{"n_experts": 80, "d_shared_expert": 0, "activation": "mish", "moe_layers": [0, 1, 2, 3, 4, 5, 6, 7, 8], "normalize_top_k": true, "balance_loss": 0.0114, "init_std_router": 0.0323, "lr_router": 0.00083, "vocab_size": 24455, "optimizer": "muon_variant", "lr": 0.0125, "grad_clip": 2.0, "batch_tokens": 131072, "seq_len": 1024, "train_tokens": 462600000}
Below are experts of layer 3 (counted from 0) of a mixture-of-experts language model. Rows are named router (the router's row for the expert) and show model dimensions 192-255. Each number is 128 + 32 x the weight over its row's rms, rounded and kept within 0 to 255. Numbers have three digits each.
After each expert's rows: a language model's description of what the expert responds to; "comes after" lists some tokens at least twice as common just before its tokens as in all text. This comes from a sample of Wikipedia text that the model never trained on. Tokens count by the router's weight.

# expert 8
router:074126116130133129129098127173101082127115195100142084153159085139122156138080141158172101135124188150166115133104173174161134156079125128163101124168107160096124113096145167139085155078125137
What it handles: Subject nouns and titles opening a sentence, list item or label, such as officials, French, Chancellor, plus colons after infobox field names.
comes after: ". ", "by ", "\n\n", "with ", "The ", "that "

# expert 18
router:108124127231110129092100094142159146108124121111155123179160149167188111167121097119174070150162059097176124125079147121129163209135131153097154124087133096095158118139126091104091138074159180
What it handles: Pipe separators, blank cells, dashes, semicolons and small numbers inside statistics and results tables, such as |, —;, Pts, GD.
comes after: "| ", " ", "0 ", "; ", "1 ", "2 "

# expert 33
router:113191063142102130118127071103108098130066160081158113129123153149162118171137112145131104142172139098120217159113107160111100131062076207124103136150135100161140107174123083106150140098099137
What it handles: Pipes, digits, dashes and decimal points inside numeric tables such as league standings, fight records, asteroid lists and scores.
comes after: "| ", "(", "–", ".", "; ", "0"

# expert 32
router:089125159178130073097118093142102157120121160090168110129143039151113134155153112165110099149144135107141170154109148148123087139100117130084114098151146126117172180127121002134132146108129102
What it handles: Tokens ending table cells or names in wiki tables and election results, such as percentages, years, Party, Regiment, husband.
comes after: "|", "| ", ")", "; ", "201", "."

# expert 56
router:131129207152165149104124129205137120098069166084151090097103166097121111148126096121150082120178154133151125126107190135143132131095105123064133112166059123079130102086129128109046150129118154
What it handles: Word-initial fragments and descriptive adjectives inside common words, such as sh, ch, c-ute, system-ic, plus white, dark, wooden.
comes after: "a ", "the ", "-", "and ", "an ", "his "

# expert 51
router:123082164183054119102124147140112118157123123137140082177109118148078154121156138107105122098135171075172147134104183163143190093155080174072102097162118169085143136156139135075102175098098106
What it handles: Prepositions and the in location or affiliation phrases, e.g. at the, near, north of, from the, especially in route and place descriptions.
comes after: "at ", "of ", "to ", "in ", "from ", "by "

# expert 17
router:091146136180118123101111102141128104150152193140158122189113122165128143167144130127131109119147122099180143130144161148150116115161094133150120097132093085141152138143071116097105142096136138
What it handles: Table cell separators and words in sports records, such as against or v before opponents, semicolons between scores, and touchdown, scored, loan.
comes after: "0 ", " ", "1 ", ") ", "2 ", "–"

# expert 23
router:065104125151090123128080141173101174129103141091133120101129167129132141119105117088189142077105132125112234128156143151111113174073133129110158122121135149105133129150148117100087189121124120
What it handles: First three digits of years (199, 201, 202) and numbers or parentheses in climate, census and results tables, e.g. 2006, (72.9).
comes after: "(", "201", ",", "200", "202", "in "

# expert 0
router:157056129112153092065128104149079094199092141077152087133113130117083089164153132146126089102114071107129126175101170216160155117125054129091125079138135127072143114096107140069079189146134107
What it handles: First capital-letter piece of proper names and taxon names, often after colons or dashes in taxoboxes, such as Ar(temisia), Z(ingiberales), G.
comes after: ": ", "- ", "of ", "(", "= ", "\""

# expert 47
router:103081169158165105103146141160152137098126199115142119113132124156114130140144112118154098099151153133131120150101178178202160124122185119118104124156133156119137126147104124084120099099049129
What it handles: Pipes opening table rows and the cells for party names (Conservative, Liberal Democrats), football positions (FW, MF, GK), and Turnout in result tables.
comes after: "\n", "| ", "|", " ", "Total ", "MF "

# expert 27
router:103097140180132091086038109126111120143125148074164106096158189111151145125129113149174126127096120127109170139120163148168099131105086109144117162124094076098105165103110106120121154136131115
What it handles: Conjunctions and separators linking list items or phrases, mostly and, plus &, or, but, nor, commas and semicolons.
comes after: ", ", "and ", "\n", "well ", "s", "but "

# expert 52
router:121092109159162135113175067153124146199125142097132143150168134121057147137075167120166123158175140077111163149091114146102143155109143157069160127124097172128163132107170165116145118121125086
What it handles: Pipe separators opening or inside table header rows, plus header words like Candidate, Party, Name, Pld, Preceded.
comes after: " ", "\n", ") ", "\" ", "1 ", "2 "

# expert 59
router:087135102146121184176178155166084132136082150099131114119133156130157145191142150162159074127167126104175171102121172126187179136105086140117162119165126159131185137150165138058069120128132142
What it handles: Common nouns right after the or a that head a phrase, often followed by of, e.g. section, site, construction, town of, University of.
comes after: "the ", "The ", "a ", "s ", "his ", "this "

# expert 24
router:125122141135124134097169163127085069119120163110179096175129104129093097125131076110108111104143099119124194180063184175129127134144095175127094149124179157109100145129128138114095247101179146
What it handles: Pronouns, surnames and verbs in biographies and name lists, such as He, she, was, has, plus 'in' before years after names.
comes after: ". ", ", ", "He ", "he ", "\n\n", "She "

# expert 53
router:102155117126108123142125136128123065175093097128134082167128151160145102155100129183139103131138083162087086085136163171122139134082118158075157068082154105112127126164142157176080143098096120
What it handles: Verbs and adverbs of decision or attempt in narratives, usually after he, to or not, e.g. chose not, refused, tried, unable.
comes after: "to ", "and ", "he ", "not ", "was ", "they "

# expert 15
router:108092120127094128148138110207132142224114126158138110157127113063181119173154086182122169153145140153112119130080160146193125149084129123100078108154112076112089111137179119143094106125122136
What it handles: Bullet dashes at the start of infobox-style list lines and section heading markers, e.g. the dash before Born:, Starring:, Length:, or ==.
comes after: "\n", "\n\n", "- ", ")", "\n  ", "=="

# expert 11
router:072108126167159067118142103166123107156129147076156111114137071148100122142128139114118070163141107132124131143124103138113110162067103125072097126153179120080166150147114003126131130098127106
What it handles: Inner word pieces of foreign place and personal names (Kh-asher, T-riv-edi), and sentence-final periods or line breaks ending list and table rows.
comes after: "|", "| ", " ", "; ", ";", "% "

# expert 29
router:140136117174091127097143139149105162146118180148126098201111117136120052181120137135130094148145133129018121161126125123114095189107108158173131155179087103068123138073080115143100129115088132
What it handles: Conjunctions and separators starting the next item or clause, such as and, while, but, semicolons between listed people or awards, and bullet dashes.
comes after: ", ", "and ", "\n", "; ", "well ", "\n  "

# expert 49
router:071106124157108051087134125115101113141095143141155128135149081130082085168146094159110068172149124097151165181083142105120114147066096129054086144111135149067186118172114015104131090121126085
What it handles: Pipes, table separator rows, line breaks and mid-word pieces in tables and lists, such as |---|, Nominated, idae.
comes after: "|", "\n", " ", "| ", "°", ")"

# expert 16
router:131191156144135136111176140193139092133086199128117082114126138108168164175121144158205114133138109130158130121133166140111151094123116138062159093199103088076147104151107150125066129115110131
What it handles: Opening pieces of longer Latinate words, often prefixes like dis-, inter-, pre-, non-, Anti-, as in Separ-ation and Rec-overy.
comes after: "and ", "of ", "the ", "a ", "for ", "\""

# expert 9
router:082106142159132056091091151166131119134096188101126131135096070130149126133146113150119090147152106137108161202133134129107092181078072083079089081137181137098145158152145048139100094106119064
What it handles: Closing parentheses, table pipes and line breaks ending list items or table cells, especially in squad, place and roster tables.
comes after: ")", "|", "\n", ".", "See ", "0 "

# expert 7
router:110126115142088164069147102155103122140118121073185091193147155136087144146106101183148105114156111124142157155074132132166125163119139108123100116158107114052089140099113159064048160080095069
What it handles: First names and opening fragments of personal or stage names in credits and lists, such as Jo, Elvis, J, Sh.
comes after: "by ", ", ", "- ", ". ", "with ", "J"

# expert 30
router:112085113141137097113115106140099121177129165057169112108177171162136112179143117126147185123139081132117089118094108148161111103099061126101090120158128094145138121090130114118067181070095138
What it handles: Field labels and opening parentheses in infoboxes and records, such as Genus, Country, Died, Released, Hard (6), By knockout.
comes after: "- ", "(", "; ", "• ", "\" ", ": "

# expert 57
router:048149103134145044074094106145121108116090149116110072120146052132083094137165178126124078140132109131137169211107121151084105171108077114117107135119199138016206136155131031137120112133121089
What it handles: Final pieces of abbreviations and numbers before a period, comma or line end, e.g. Jr., Inc, Ltd, U.S., track lengths.
comes after: "|", ".", "U", "\n", ":", " "

# expert 58
router:118080136124079143159097161147122110151087097040135092179136138120144117101118096161208117137115134094138125135089154156107159151094066129130110151114104157080175144155179162109127177146096155
What it handles: Articles and possessive determiners that open a noun phrase, such as a, the, his, their, its, whose.
comes after: "'", "of ", "with ", "a ", "for ", "in "

# expert 26
router:041081155173082134125119107146107095201075155114152089143161103172076114068125148190130085107143086111109175099146148114191104110149124145093160147115148137113153082145125163127173174115054131
What it handles: Sentence-ending periods, paragraph breaks and clause-linking words that open new sentences, such as However, But, Meanwhile, The.
comes after: ".", ". ", "==", "===", "\n\n", "However"

# expert 41
router:108153133177141096093173087131105094081113176131158104145151178166180103096114191117201111120104120150201152153144161143117105150093154142102177113128110139115152162158135076138126183087087093
What it handles: Paragraph breaks before == headings, closing punctuation like ." or )., and header-row pipes right before a |---| table divider.
comes after: ".", "| ", "|", " ", "==", "==="

# expert 43
router:086132135156107061105083124166107086137115130115136102159133075157131085174134076120115090150165134146120172159102137142121112156097142153093108103132188131102177160159147000133164109107148108
What it handles: Percent signs, closing parentheses, spaces and line breaks ending cells in election results and data tables, such as %, ), Yes.
comes after: "| ", "|", "201", "202", ":", "200"

# expert 60
router:155106124174177122061097125143069125138134152134147103140127077144129132121110093116195081132130139086142152246165192187179165147095130162158181091147157197125170110150156140097085158093090094
What it handles: Digits, decimal points, commas, currency signs and ID numbers in data fields, coordinates and vote tables, such as 137, £, ISBN.
comes after: ",", "| ", "1", ": ", "0", "N "

# expert 61
router:144090209141137110099177153156104103171069140087112131188120088136097194122119152154112121139177174125149161124118191125105110099088125074167140100152092146079140098183174209148094161118132139
What it handles: Whole numbers and numeric pieces in measurements, addresses and tables, such as 300, 000, percent, th.
comes after: ".", ",", "-", ": ", ":", "("

# expert 4
router:141130106127116141095167170159112083109065122118143090144108158165140078161118142129089133135143175146081165190079120135089130152105097153145176116114094160138101154125084137116096154090121089
What it handles: Cell separators and opening brackets inside data tables and lists of sports results, such as | after a team name and (SWE).
comes after: "| ", "(", ") ", "0 ", " ", "1"

# expert 28
router:105174121155115139144066156154065100136106120138116109081121173156130128087087113121131081135106150118098138194144112125153162095101128105135143125162094157151121089082170155072111174125135160
What it handles: Year prefixes and month names in dates and date ranges, such as 201, 194, June, November in (1842–1857).
comes after: "–", "(", "in ", "201", "In ", "200"